From a checkpoint of a small mixture-of-experts model trained on Wikipedia: 20.8M parameters.
Below are experts of layer 4 (counted from 0) of a mixture-of-experts language model. Rows are named router (the router's row for the expert), gate (a neuron's input weights, with its number), up (a neuron's input weights, with its number), down (a neuron's output weights, with its number) and show model dimensions 0-127. Each number is 500 + 40 x the weight over its row's rms, rounded and kept within 0 to 999. Numbers have three digits each.
After each expert's rows: a language model's description of what the expert responds to. This comes from a sample of Wikipedia text that the model never trained on.

# expert 33
router:486545559495523528474490508533456510459466546518474477518481493483493518526533456532451458573499454518534437589453541539506502579522446494510492489482468484510535454526468464554469489463490490426423521498439491547534544430536504489492564463539515511546461459557467563487521495494509501456581493508558516535497504507534445465423478514487480484489488517444463411563386416444498402510548
gate0:507515489519569497479503512484575524464470514452516496512451439452471501500504523527466441531515406425444461523490474510575487553527551452470477543535545485514569496441477415554489523454542474455500603502484508540529457495556382490587495543482487452499538423522515479478550583490474446547477530446505552527515466476495588552502540482524491508541520518510498523580493511527493525492499
up0:512430540535551518571462437519457485547543541508450485485501531466567494499536520558500570568480527494506452503596530521479482482539478477496476488541473525475446535468575484481535525545444462434552517510572544437506514468549512500516490491506508470488532413390504455534439414531513537525465533475509535477462494538421415490507495505438495558564536480562528475462548519518504546525514
down0:499404464515513515542486497520476449502488576481492472518478495544468495500517589509539503503520501465517484525475471574639495490509526485489589531535532467534508459405503456515455516505465511532498470512448466500519484467595525485494516500532417426467555478524512495453477555476530478508546437543495551477468513483503592492529479543479581476549514523493539511440420578569511493454444
gate1:483471496502445567479418511517482487537522495560489511618478532474418496513617536507499461483436482419517488540520538461459439492460442571553512485523533437505527451503603528501559517540557464483469507506471511462505518523519559541584491530493514450386500483523601529543479492492478541469511463551502486542503501529505453509527530536461478518473497467464453481524467471477519513513542
up1:534533490592480530548565505460509483527494410502488554542474488523597530566477520483426513402504479545515466404497475489537398457516488547468453546515490510473526497522518451486426470521556502534481522511525484479484561377540454474449508495510490469530508475514553514536510504496525495514507457447445489551478508547510499538533453499444493550512433505446488489552462530566518522549426
down1:528439486535539513500474524508509452526482442505573486446463515440555543539476540473490516497508448555568542478450487480541468533565501479500528494441537550466478507454545526494509449469548518557487454521484440545458467522544569512411489507474444540569437498478520462439478563542423533454550514522401454519512529474543547461529593509525467540534462519521455448526513516479544421494541
gate2:536499545480549457514501478545486509458459517534499545492545492476567474456474514528467505570483489450506488519405498536427511518449496473489512473518485457484592447456462481502414537457481536467577552499437513553537515524567428491528523506447509504467431568512474477433545555539518488558553491452490470487484495446511561467515564478505510530501422482494597588455530514487544467447446
up2:475435531521520451530446498505474495529415501581442516499499519553417470505466445440482547487573574517582483516503566525431471497532440442493469490508488555536487456540437520469526426479391479472529487520503539500492503508526480592513476564536534518511504485530462436545603546462502469495551538482524504516472556497519530513534466519536495414524512468495492476494472507493401526503503
down2:447513552519517525511501500509519474552546478526513499500524526507476483538481552486478534507474559487523494461569547519549457527432490570422493499483528453470435587489555442575558507502532572437512462438533478497505491506476480524557522495489484480520530564466486601507484510500580467413510545498490527558573488465431520396447477576447522424464576459502468519483498472524485522487514
gate3:524517487515503439525461586511504543494493525568497537474533521563504434516496447576522532551528588526497521487543484474507520544432537535526543516536511501480517498492518512482541598451490428534459541489560445531431452543510496474471561441493563484544415569530515487454474427514495399511491465508526479538469477522530526491556569501512472523481477514496415468471566517457422465455494
up3:495472525453496529518562529461557541479468467554558543490471489435453509503531524559466489424474425435468488584453476463481500554547454461537551498425520526468492486522540512485478502521521497516483506484497484542509459489551562420500462540504448448508529472533521389502554482524542522504435481533504550466485527448538554512505485528560595562538479521514510569621520464511491519561498
down3:468452503516482500492521495482540517493489481564547530442478522455515514561501549538511597420540477471478568483492532497504584482525502409500560480492512503475422471466550556467478483546444567464453416414526484489553507440490495506546570522524519443478524482485547473488417469478478514473459481503447443477470476475482525465555477519488503477556474426485568573606507511493521486448470
Numbers in sports league tables, especially goal differences after plus or minus signs, plus stems like prom-inent and team or football.

# expert 48
router:501494429554530577534546503566463499560561530445557484529472491496465509451559505557486471451517501477514464446489475517499565465473454488545565525495433513471488537528545468486498587490450564480491502511492535507517447531477454503554410539410517489493560544500446509507513443516549489565552476520505463467422482489455489494544433516579434432527528490450473523554521473441506449501453
gate0:441483599518501499473506540509473506451405511500487491545527476504499485532532546503509499511543480554419503438525454473440531553531565487526560546508455467432670481594502527527492492561503530490486517485497484494499506539528484472559523494445531580513449507482556489538507497527523471541541540454535491547464526490488551492522509453467525510457494458494486565521550563574504585520480
up0:499466469549581535512440555550487472512533479518510540458490538381490457461551469520496490566477463537497478483423458585514563515536529514545513501469513481462523499477527561513551442545485507464398505467541504515408454432433526543530497514505523481561499473523496558517473481471480533480437540500464547537533484479536573440519450460521497548575484496460492505499453469505468483458402
down0:575501438448539433541487519476445462482544543435486486470487558499497526474512509489474512557527504457552467507464456468443586490470515462532462468474473472476458481517569575568515504481436502574589532472475563475454488443520503488538514522493534506531574495505461531540444507516512450515455543528496427499559439563456555542540473511405532445452489499482489488445495479450461574547510
gate1:466523514500561481480477505477524559505546525503464557506551443531533500506502474496509475483528501550490526523561483502438553490449443511484506516493507534454499496550431477488516555511543522506413513506423493476489537518621534546589569529441510455443461472482421506484515577478463441373505581496516520489452457440517480512516504468511479552483497506479482471550430437485437536451546
up1:512553492492530556516485507491458502478519462612468586437512528544447517537550500541460499541451495477469444511454453535451446481431507478459498505524539513437532501492468535443489479458515548530517529489525571440454511488539510462508528548405520475525496504492535498486502573507487564623462495501440563478455580445444465455555484517535522535517540472502563500520492537424455509480448
down1:514514474493500494524549525475543496471491469485505451505504518476525501554459474454448525508510411525541495493542425575551555491445531584417496477483479347527538535492524503481525441493516478423523470553440413542499491552475502549533482470550518514494521510445461443446509491443514528484506505458507488467569540538518503423505561528508456528533453519483437540428533475507458479479578
gate2:500538476553560536497527488511507454455516461465488547467405549510502515444566530527548488439524493480450461494462587483474532500468547587510547490494498475513532501536453572605500525459427518503466525531547547491508470491476511484560439492448497429419487527531475502631526497488518468500535506472468467528499485516447458459474522572530538506537495571460543540524451527468455504560553
up2:503478510416554452470492501501522454534493510441533566529478489566546520461511606525484507493457504532425472481481501544535515457419561484546579554540486452496533467503466547533478524495485535478501522500498501486516520533474482489547574477564488525485534465499484483512489578560477510481527528580436536453484504407536391512498556513456454544484525451589496542493472452493566469473428
down2:478502537467516540468462424588495519549475466556496484523474483525520480495534597458552556530488455487473439469511507505535498442549627474487544426530476528467518446511493547529474512514448525472492558473479466470524565492479491480487511547462490505449515522466446519549473489562500500544585535546529512505561482453552544583479435555475529572557536571445493553565484493520536493489467
gate3:500483486484519528452495528449558496568565481467440425543573438440504524567498465512550484530385480460477499514505430518531449388497492454444476529519461546427488505521432466440517479447558512483555504482448513506518469575524517548487458527538497581522558494491482457569555478565555548492504497498439513456536504523456496555500518434540517543484486494474486543479492550496503500508478
up3:521496522468472502564532459478464414473470457506458509495502475489512466550407522587468525513491505534535422498453515552459562562482529524475550567519549538469492514550521439506488523500501506520546553527483512503410522536453486475585550475488464470512470380495501529537524478512492557475534521476481472491560527487540439492447439530425476550541476493554476447540521534498392564518515
down3:574538465556563493581450480503534534427452521410481498576481460470459458522499439433563515481482473513432488456433432568455522504493474556500468563506482504463494557512448462464520463516526475471500468461475570553525583499535520495470493537505453450487525481525535517507421494503581496481483478508469489508515558547466502468513565473555581487470498479511544548503533465486422453548523
Digit pieces in years, census figures and geographic coordinates, such as 201, 202, seconds decimals in 45°53′51.94″N.

# expert 44
router:448519459481445515496533530570524572564487440462493451510468528493464448477528469541528521467523568578529524454522550437531571491484486467522497514523445568479513547510494537510501458522486485453577537580501485563534458515527510499509481557478398524490496420508462525511502533508478510498477491552469608495464498568536496475557478553439456509486492430482451493493495528542495526612429
gate0:465511538497467502503498547429448491480472520530523490504454511488511439462531470536450520518474535500508483525498569438494475548540486578522394415536539572401504472486517483490474473523482478494469469547535495524499487530474572509563512516566435459467562564531475522504516450523523503625512511494493536515493513525491587526489424463528510433538520445476551534482421445563494523556538
up0:456539488552514526486521511567490526520470568457533502475429548468484510514487550434539432506532507534457538484496493430493564506487548498518499454545397456485505492479465533442577538527481532428466525422462435510469526560541429456508449481521530470499468441498480515526509513438511477543486521507468441570468539540491440500563513525516491485408485450463501605393511524507499505481516
down0:504564468523478540454515550515531527497540522446524428494443508472559504525483536492533507502500452527502555553500410448511483519539524541510484463570479509471474534530489569498546538532543504497521425486539567503447562507423464510512483467502402517464478536447479514479579428422578441511491503500571537499581559516461530506543496476502522485515431542505543497558402463506498546449507
gate1:530499529492519534457447498503503589544551518480510520567472478430561547503480571577522495465501456516522525460572470492471527434559493517523462454512541518468480442475549441497481492474613550487507472537499556530481470521545551505479467511525495492484524493486523457557474483473458436502539411529491514489512498462619428482445525544472453466552534438502465581513524467500489477405524
up1:495501518565496481526482531450537481529544479555517468515519464501521487431480577492434499533459377497566468490461493468468512478529523553448487522527441547540468477474526549473525439470506435499551467412532574475528542509526522494408536442464443493490454501512470526499507479625506507558494576497447439463443469483528481500442501521484476517521452521482437456447570482553486476480507
down1:508484508459517495506532578531474474573502537471510423455477478478510594488488513464530420540504556490497515483493475476455498408472499411560453492459525449500567509506530454466510501484488510487472563472508520545490501529492494441583536521472474480466510434451459474493563536524412511504439496493478552520507390524512549531461508437463507545513479546454461487629501501534507480547431
gate2:514523536568456546467498491525525542479501493487472497505493596467464471485475483614521530475481553517454545432458486468503476499516522511559442474498441453496570504482477568515630544504542477477488572447557499531499471447507488486578445498499443509519461498528551513532527452496485479576515455523495506483462527514458520496517481481538481512592440501519476518426439547413444494581490
up2:486550478537490493546488511528485484547550471497458388511497505524494482490494592554485520485433395530482494484468509443566485439534478488498457482406519455487458553406433494464455512558456505510453440501453480437464479486509522501515514522460500517473511500501508418569546505500453506516532479527427443561448504475525542489471502528524508503403465501431558563491504498506506414453535
down2:542499462457490463430470575479484490584507418509483514459570524473483542549459493442497513508507560515601510486499508478477533484534518480487543429452527504489471445496511462475472444471502521497536500433456574481534492471502540529487542581571509547486462442525569470522499540498570564493540424552480522407468467427502440488498554465477525523448502506559473524519519453450536539569509
gate3:513519411587538455513429536472445537485489491472441552575537544444465536512544456455528500449471498513476535530578510500539532489505568509508464575552499549477499556509516485537470500478467517555474523532561410454470573515492511460511445532528535474479532578505508485469564504510525505464512541642564503501453530571484521503476527514473488530522540521514539507513520488414537510471456
up3:519526521511508530457535492502423500479507539505442492484417526499457439533538491455578455497535523468500499467396522510579524566511494535545528520534451514494482505535572477449489469477480479531435551527511548540470504441516616531475592488520488531542468477473534488492453450446455566494496483539532509464427488489467516438536484519435497525533391531451457476486490442460562524449507
down3:486537458443524598545472513455599451503486514501541532460531467507500569447451473508486521517511470497547575533488484523428493439499461481562506510494482519505498512439445551488541490451485534436590423500488579494570494536450412540487476507457470470436485576537495526568513572528490465546557538433566491488483478539495493500484516526566549513480492482487464523493517567452469467505534
Adverb and verb-form endings like -ively, -ely, -imately, -ing, -ed, completing words such as facultatively, completely, approximately, correctly.

# expert 29
router:557450512556543514515524500508456505486463445547515526582517446409546520463496517517457503485455500540578426524471514495490512478464473499535471547571515428465482494536531517488522541392492489422528487444518479494521500451463459554476556510493492532564535495439552494472408474462522488557518499545537481483505469449442484424479455547507586588555558516468550552501505496526455492500533
gate0:473451524445474449505510486500501506488547468425449505506534515490472481460450533479443510490463481519554488464478533557552468529485508505562501484471445509492521507533526476527437511556466460548543508516430530507514504442516492520504463452541501518504505404516495482542577537484446559518486510460603501572475471482484442402542423467537551491505497472554523416420406511601451484457483
up0:475487486484493492437471400523534532513461511534557487533403475562438459548551484469434522522536531533465536516504506574471468579450502520515504465502519520487526553522515416496471538499571544440542514510550468448499552448461512452421496459509457485480452544536546552460559581495441513483526506504486512494418502467503591543512549414467551490478474505450495485489490531484518519527433
down0:493525492506461424507514547504491486396464576509541512557522428506569527538538498541434460504505510464485494573485458486568490509493539498501559448558526488496518500489514444453564471507508452532540482455500513512512523607508496492531546539503465474532538559493429457537538428514556479402432493481533528443487575555516482516557473569486509480466489450482504509468455478454548444489416
gate1:530449492496536476461511514527440524465541509561426454516434510515590475424481553447540433486519504477519470584508481440529548493553485478523544480493537501444440477509540494419559541550519432553447523484488514449529506469503488534514394486555609472568504479543533489499516551484549500497491538507552518531452469526495439519481576534442537473521485510528440520506434468458495525499468
up1:497561593563480493477525536473564561447548494500452418498482520495496561510507501497507502567468513422501505495419554391455529503515463525464537593527503468501549532486529522548522472431510481496446496408500480454488521515550586495541447493550473460535521432552483527450515478510496447477503497495458469505458507455509517518506457469456553578517520514565490442580490552492523483533459
down1:451434514477463425470495577445563497463490475486527513615490489478462534451454487554491549515553528476527465502621406454555504570507519512523426479531455482464442466521541522523514463475559524482491462567527464527560487493545463499504532505527473441508524481462510492483455477518500487445474558476469484526438513445442528463499412483530543588456490525540477448473486489521502473535539
gate2:500508565521454524514487508500468528503460515562497466445489497555475457514476518536558600497531546475582560472484505550504514476500437463453513477530532424518555517429486486543480499503504577506475432563540498543471535515468462504474448457541497509534526539499426525511493507492607446564510382574481496524549476533469489540520505446557461527565546525454539498551515547524481465491576
up2:419487530524500511484465509545484486518477477512515515485454519420492479538460555438532516474470508498581522554484477536494514494525516498558461598533473421499511471531547548439508503544560486486510492534472551518542453574511429510500560570480540448557413449484549467406553452492507558532468486540541508525553554394498504467522498491564564485469554517521447531517498514553449492481479
down2:568526471535528525381496536544435474404544455511451506528465522521555507444541545532504486529559450507445541511498540508497527492480440482500503603492521445481501504501476490477463522484484531440423560493503567468483536532499492488493493380486528532511525481422490464479516455605525482476547487510560462489519576523480527469490552524503509462513563483546545506501556464507507471470591
gate3:592549408493495505518496466509482480522511490435543471427494464509475491489434533491499518483545494541486433485551465562486519496538500477491423518519531528445471539470486440442454522597523504558477531523450469432508509517501533517487446512449436459440469477505522483522472490505520519532494427505540495368484460479499512462542475439515486549523507592483480481518413474596445550460481
up3:526440504527534531479542460570510537514568521571476497539503519448405457465473522430568557472528528483508483502532409535503515471497505524465534513466578526484536537564526565391552514534542498499528535590424480499476462504444487516412502529442528522486531456475538478466468481549464445509542493511458519442458473473525557455471475493592502450484516496496548462466527462467530517459515
down3:525483511538560430483465510540485489528455482486482495513552431528502618530445522495544450409492499555482467434533490515526471512491494450481539519560443516473425532484488530478448476520479428403457453523525438442463552506508519543431549454529525511436563543461568495500492507545449548483494529461566481510481493511510485477511431456428502492465552493566573509505461540538474530526526
Standalone numbers in tables, stats and measurements, such as game scores, stone weights, years and ranks, e.g. L 54–63, 14 st 9 lb.

# expert 2
router:523473520501550497514493446399508574501559528496455490552509574431566475456478537446474489428536475443480412523502539475540458456526492592442538514527448501541458428403444504428465445526491530433520540460530511525523454478550520506436485496449491522552490509500453524434525556530501513517534518499440483518481454499483483450531495444467533469534509523552468535540485546557546507483502
gate0:551527497507479537553498605509544484476498529495453532524518509470545539494513498466527578539577528534463532463526606525465526471481459502477595475430544432513494554485487503414501505523508547544506515474533484508503493601549502482489485506407506429483457490431463528501479529503551575472523520494448479499471514568437504460500492541448557546538524525510448534455453499537478489397508
up0:470462462528410518548492463563543523494488554506478494469476440471537435501449589449523437505558453535543482468466542562458512490498502496508502509506411447445523487370548470517497501519453463499456480530468450452479505488444513544451440574481488527579491503565533545461512475567538491531520453455496477524497538543516504479483543484566526443452516523491434527547529441490463556506482
down0:551536500441494496456506512528534503521564478555446468486524479441518502511477498532405636545505466493541489521474491488456411520476514522490596438517488503495555477546495527537634536521477498467475522498528555540575476471490492513509530518523485587402501460514519457491518532509527470477521448498486491495538551540526501499547476529453558526471472607516511450417489470480485537508494
gate1:486510533474473495454424487462566506546606467499440455487506469553482469492538474428523475529474453487500499504469480440442552465468405540478493485518516477549501481482581491462516464503514540562505518460497452476534449486506447506497485533430576480577528496488505429407553493563424459550521517489451490489578509474541453497566527440545482477595537471511499510501520544439468517509503
up1:521517488547502510523481461516576548498486512494504502484515529520484563575513521576484545444403445527499480532457506508466525527479543509546521551554495456462506538533550476540511490558531533511523518521440498527445468486482467418470537561533463545467528499462497422536535555578466539472581542466496460566580507470487473582501458576559511485370479427490519484507515512503484450505507
down1:478554564453410496460531531544500494543527523532538473459519511423478447493488564474557479475396485479570527474516483468517478530555504417540443456430477500501573524549475533524519511407499527496501496497492455518584451519554554457561442507487480562562531523511538523430564488480511484504458531508568503491578503535523460496513497482471502555494531538560448509513481481415547481463510
gate2:485492446503556475457506513472561478456500520515555507523547459522548461464505441527501515519501460522465481517477515582446548456519405434506521475461469485464485545513477456394524487534526494429524545550481532515511523483479417580528538482555536536466516477527526518472520526486484445556479484443556527553450563468558502539453500496596456491405510493545566452483417496475535488528443
up2:448455545571554481557511508531534462476445453471496522454438513487477491438470429488479484533514471461539511549479442562518564531479556577548479555459465534580405492548516474505613576530530580492453558435461439493481472546431486483497511497490481505531504510463495552479477521525562480527508515478515485458450503463468482487540466528500534423544523512480574468542468525501491502561488
down2:451524524578482508486469506454442525465509417563536465592403434533474516433519459511545495455441484526533493506444522521494511536605520430496436501548527512573526475488517441467518488514494469473498435527480474428528476523528515499442461454491489531556495498487448511578414505492486626504449480494529446497520546522514491453451472508506477488524458557489497498499546432537513481507507
gate3:509522475489515435438551489563537481563526476546486557510483471522508522476560469522538485543498593487492491501497547605471474448475486509442534529516532530557532476491501514515453475473480474434469430438497495510554440541401462538577509453549478554504567436549484510496528532516515513481450596486461486438465424553456509466541500512517410477523536458520471473432512489496500437479498
up3:471517480573534501447481467541508473513527443579592495498528517554480424462447491421497566535469450497511536525495403501455476483504493458498520470412517485546450479515486521464538565509451442462470500472434458465494478503472471449462486459382514491479494565544498476504498480600498525532472577509549501472456478543552505454474525541533412488496423498505524493495502461494529457446499
down3:515480516481449475464494526514520601526480493480510478535459513562557546491437457569527597405565500486500573535505485489449494504404469476501533539434518473519479514561521480535492469491448530564487591501501483513490513487477472468533469502563485559591521441440454504457493539467474521469461545541542552502541536453549474500518470501549445469465537543501585465487554531492493471458441
Conjunctions and prepositions such as while, but, among, than, for, in, plus first pieces of nouns after a/the, like for(tress), a(wareness).

# expert 22
router:523556531539422474461501523455476573463491429515527416538540518483462564449509494418500522515458507579457535509566562522576500452502488503439554471526482513524474483412494517514454491488480492507554452448512453550521536481463468470501593460537457512499433507504490544441491555420424498494515553521517534519515517515498492538457551522432555532524461532462547517448515513472513406510514
gate0:526523509474533527541401500482508521528479489471548470481410513456466530456471558508619511490531459585506551486497557566468546490497528506474467450485490487551513488557514579504503503502529500509529489458542462493490521441550508499485554490502475462380463527443525555505491496459516511483477517513544545475441533554592459493549569466434541551580503478527492509438515575511537498474561
up0:421467496520502486543523479482510418506500547495532500484566490529546485477441494494488520441555422428558455610473445549544495535534535526523434477505562495515533566468508517505526449433539548431518578509494467492545545489499583535539499513497438512441549498448482547509529480520461516500494508476527477484543524560546524487551563494587509513528506457524536467481400518505552557452521
down0:502432457416540531465460565496486486445482564599460479484520516487551403524505542560517434493518489566502469517515552525468494468503529592479494509538492520492482594546522548557421505572510484476544486479499451486534419520468503504535508552460472516573440480541515438480525473478508499447411511554481603484503485517499505552468535543509525494516510519512542425473551525522494525512502
gate1:473498504488511581367525517541482483423500455472473551519529499553491529520506538440525493517481442513458533494547512558488500423511482503480530598535448521565532535519431469517499539478480564433551567501475500472585485548457473467483464427446421523483387491512521455552498478507522531504517509455495499513542451483466547483485551435463553484508481417462495531550495516495506485529502
up1:446497504485474536539508453489562536481411540540414494484566466450464491513490437475492477462528556510464473510456407541484524501552479453573452534519516535521554549430531500443534540497538504430512505467536516487435501453477533515480577541585521509438461410533491537443544474451445532510458456509499478446533560543451491545534472516506538581497513531499516439498474487503474550540462
down1:558546583510475548492471556485473525499531557467572543469478538527425443527550474526473502481541501440509454496529556507524468477514519468526522485470487401522485494531536466497464509492476486516500460441588546593509537347482492484489498528567537516486485475472546500470554490423474558465599477548527478499468530547486538488479533521472417459517527517503543468469554464488517483470544
gate2:497488471508452484582582554474508575537551528459469465531499553479527517482531513498527473511509501485548469553477551440471491488529520484506477558500490532513500514495426501498437575508567450412446493558584536500496488479481582487477555523533510465461551563500442532464428528510507449489530503452481505516461531466484553499520566537477451558504510569549597460538506588536558489485440
up2:503509466506503484509495517465501561477535531464444443439467444509479512467524436511567576438565476539532546473518512462536449496443508456434515477530413464495520532470523488540511531520427442488629488518475495483436474448504555491407520468471542497509459495446491493524588561454501589579491474435492498521547508496516495565494493505452545528547505481451430493465506541477528486482472
down2:473531413462532442549505495516539490505386450535525580511475506503535491501480495542507515441536477478490491458446500534488518473519460532472614516506556500549549581478499519528542461445522502474493534547392464522486504497522505582566388458526482522509449453563488463488519489433526498478473456484507419512491483488536469592490460540507501521496511526460526569427463461498504516534519
gate3:454530591535435451511457534457433532478448437408514490405443500444533454533534461510497462491528485521461488462456538525424498449547479535458586456514594462535536386455482485541506482495488496511525479518494467533484457504524498574531508439499421507543503520511570574500482443482534453504532476468497558502504476505493502465501521444495530525523474485580474524513498507562550481501521
up3:464523486557509456552461525597534488452503533494488538448507559519443581567450507564473436511486433516437494502491487503465474486497465517497530468506483566409423569501555475535520422496488479445538504537561540540547543491457512505522433522509510480453547458528469505523532510447467499466510475493540489595564573487520530484501595454546500524516475512477441535507466483541481511577458
down3:513543437547606462467461452528477544564515467481551473467511530527549462476523474536472501526523521487516519530497512461520493499536569471454482484513521551464469467536497448459497496473572428505513495520473505508512491615548479517576520455497434504481485493598538472484476451607461473491457521397523509512574487495464409521464443592487478489451531514500512492454518562495467561497497
Inflection endings ed, ing, s on verbs like looked, turning, plus of, very, many, more, able, often before to or the.

# expert 55
router:476479430499481505553487475521453556476467531646551538434461524464499485541589492419537474562506543583550475538456488477486492480519505520577473520479457528456438531522445494471428501497478508472496462449557466510491443466577528502487460446502422505589530496515465510497482507490480509546479516456428442505516536478487497484442456528491533525504504479491454503460450543449467441451458
gate17:506519456463511470523484522504517619505519479478536497519480465498479467452452530460490488513464492522468463466485538561427515573530417483460488517511511531486516500542571410506433508483470494446539528367452456517437490528487432491482471493487493542490443506487558440459547511475509579581490549488575511456457483473430446419480485504492503484517485474495466492581522446495506462529429
up17:494555478536499520510418432553509499542550420558499486476483542538485441492480600465511535386584562490529463470512572478506460533522533472527464495566532514494516512511503487476563467526487543532540545549477440488450489466469481521491569524450470473443470584496531532516498512441486581525482438523521462515434477443483466498472486485453534491493559464501405511524461500478436481469463
down17:510525538423545522459514563527493519443440563517415510499547559503536508531497459468444527496553495473574496505539527598572534582490521468466541463493448491504508490520458514547525527552475441456464475513493433516512511488452501564478481461547563558503486450515518461523513614500547533459463490511496512520458517518448541465490538474453503528425542475465468495417586489507499487527580
gate18:549492468574494531552441505489516530549492453535495507493477596493528436526426481412564522485498434564437549475480419466467481519498480561490479494484476500491493499600540504560535506497534556539534516518508593521467428522488537498523523524570494569489527511447543507505489420479511570442469487424504541528487541541466538519514499464430567504487481520497574470516471526451530536543483
up18:539534541506433528460511495583474405496518476559470512469519445483533486500541564461437494513525567424448469516611415551521488403568522527492510513506493510508491559501502480482523513578525497552517503453456447491518543507493520549430504430453548515418498512536511508488482511557484564566479511521499476495538454553489466547528458500458531466480536482546466565460576526498485510530544
down18:540500493505469459591565485552461565545559537482517508498445529457466538499487507547492524512558521450541570492497516541468438495479462498485487398470567443526588503526470479428504537518529519434510399470491551532557499459574523532494474506512530533517510493483440479435523498458557546511532502589480563492454526508477462398538525493482463471451519428503501459544480509503505562478495
gate19:488480511573479490509460447461489525419490493495486498500505467466520495416480461499526478523519544480520494554454484451487576442579465461558498500547553518456560438477523491481544520518499481517541504494486573537469457504598499476471494459536471488491409523453510499510515463554452401514438543548518475452563428565414471525556486590537463539515541517495551553433475501518466463497496
up19:483546561541493553460526525565480456536496481487522572484462501496508545496528464474501495528558443546420517481565496526535516535450412487504489512461544449537474503561450465546538537557586521487463508530550506499431519441488448512482577538498461472510532519490506478550534491453444561343463486543508528501530459474464579558487423431452480516472485481513456499507491478493497465486473
down19:458471462553455496488456387537584426508427481468510466550540492508476601455510464498544518493400524455493479478468507500561447472451486548545396491509496363550521494538493517567511545533492470474496471510491489450470479572495515523460493492447501489484464536509550442505551506557483460459519503534421502462452523469494479529503514478477483467479434468504513478494429471529495520474509
gate20:468572522493499479499522535536471520503419539490447462479408512510512453539489495425496499419469458548473467542529415494503466513416504458507504481503421454459507504506498497503502508485513502396493525479521544540531481610448509478527500486549525462487527550517535497440473533521578476482548500510460483466435501564444482512488478546545512508530367457493452404510531528470539466486546
up20:494483465532459511559491546523491509522472537538463450476491490488503519520530443444547488477541556523514471509556583493478573500470560442517524503529495547466451510511465449479477506525527562427482491463490466478566489584543528504520528501490568465472426550521492522454484447495451545544578417491542460620512484505484521500374502446504490525459530412490510463485556487511459455519559
down20:464492507518613453454503473501515506493582487485525522527475498570482516480482465475540513462456447527533537526453525522569498526544481440435545420495532468528511500469556552513529463563480500519532499486479443481552476485561505562413549514471530575446484512516528535495542472512543471470492524492536556493563513545454444468472447573448465503511432509390458532435533545542509571476494
Determiners and first digits of amounts after for, to or at, such as "for one game", "a cost of $1", their, several, same.

# expert 46
router:510511437555511503538477513492467521474537415439528499538560522488579480484519511449500539490540550520461522454529544581476505514507476493480521482552458501481479443535405555505573515515501487508514498466441476450441411525430430495510495420500449467433461559531440512547476505450554523514486493552486519436525506530489510490536492482498446505476398426430487530568502491545546548445483
gate0:465491515514480402474460480469517527522529452498463452492495529502496441535516463485512576487513490526498554538443479518469448487502515478519466499436464540612473544528581486521475560552512532615533446536503524519498478538476536500517455463534476528491477575453506576496508391519491564542540426570539524511501464586499422523504468405501458534551507511497512468518503527465524478500453
up0:480544510463498516515486492541493539520488395477507528530475507491488484566470535439449556528471498572548494491469522487484482575502548500444499523522428471508497405474509531538528524518532478528509486492484469583427518429579489533518511536536456545499452489618599461528492521509428514533455461517550481547435477515550521539561599531527508472501488525505463495435565533500551490468535
down0:482533463485502483532491498550504525476502537486515501542565472508486482487514512489507469536520443531515533474547491453454529564483414625522496599488526455451457489478527526486604507530520408426521504498530489563529509484502477409525538492537388489539475482458515551546503442481483572505500486597525487541506552523450488568465569429486516534508472489491500523574464531524509485498454
gate1:484515530522463424512507471423424509470481417443516518498540483549498527498449554494455534552520500583561486512558556529500501425556541534493513476556507455491459412536437560538585547560516559557439456410492514469467475540461427475438495549508556472521497500512431475491527490529508449474495508499526481521554479521533518524540478504463469485452608503496501531482470509506516552507485
up1:517486491549485476435519527544551512520496568540531488589487566514522556516479487518476481556483545530557445576414489508609545558506602515574522528469494556474571461478475511518574539519519520516553436538441528526479450482520558503462512538502498495490532531497466519532561478550483541534440527476515500498460521527541507548444512494526525494490548468552453423470501500444489421553535
down1:510488535546471484471509488506460442549490503548535520450438486457532544498538507489510507483471493471472531509518553538508493552470493496476534555561426546551453553558464458431446525561505425505460490464531495422535556504528521512475510485420444537578447508446501491499553469486501462467494564566534488444531536502519436580538434581566499514468510484497464521404413537464482473456493
gate2:450505577468499456550454489513536483469564553532512570476465468610506523497515486517566546513509473540480540475549487522490543451505524474499483456566543538515491476514472470550570608503510588517453478511485444498574512488479438448530509399561449497471518493527557501527549473505514473477520459522551450542541449492504511538512503456541453518402531505482532537559499545433463543468481
up2:464489466528536500512514472422490480426488504502525557454463558487485465519482521580472517523482502537509510498554559494500455570431432443519603502553529482445468516479535521457456493503519450443471530519457488536565457524475497551511499550499514523493460508436532487525591466500400521540509604466550522529531570469518537499436504566476537530540547470463471508562516532485432550539456
down2:577522511414506539485462495554500578543526477488387505519478453461496507515490520488529488475526523573528479541590483510524498496518493513520497519558480516528505465533527507453439495525530459510573527503536464497427560525509544573491535506538534500484509512511509492500401563506486546488504456534388507450481521466398510469461531446467499490507520512464520499400515470521568429528596
gate3:485491550498466399472544543591496477536548501509455464504512446477547491533494469514569535502527561577475541558526517493521475439461477486417493415459463563522494462491410495541474522458563447478553440511483478511546478532495489524470522500552497465526482515424510557516452543494530480515586507450510530560475515494533544485514532572528543511501534514469545577496402493564546527501472
up3:515459528476483464565516532543470530504484545494503459520518449491547488479529509451516458557513490515502497527513510565483483473497539502613488510452515434428514478539521542518518567555446509523515547467393462470441543478567505549496552475499471565454544465509471520512536520521477474521566523417529501546501526541553521518525426402469481439466549469456491536495520385548473454446546
down3:506543440414548463473533496490536451460485481436463529494498538534463539521497565429465476497444500547484483495521491473502512479486478609479500575584579397507506475535524472474545495468553474562450525489456525537516491472469483489468508473558456398488535464499468465483471507530431514490488527525439404454492505493462490429551542492438535448512545450519527495519536472425487547526466
Prepositions of, in, for, at, on, between, within linking nouns, especially names like Church of, Academy of, University of.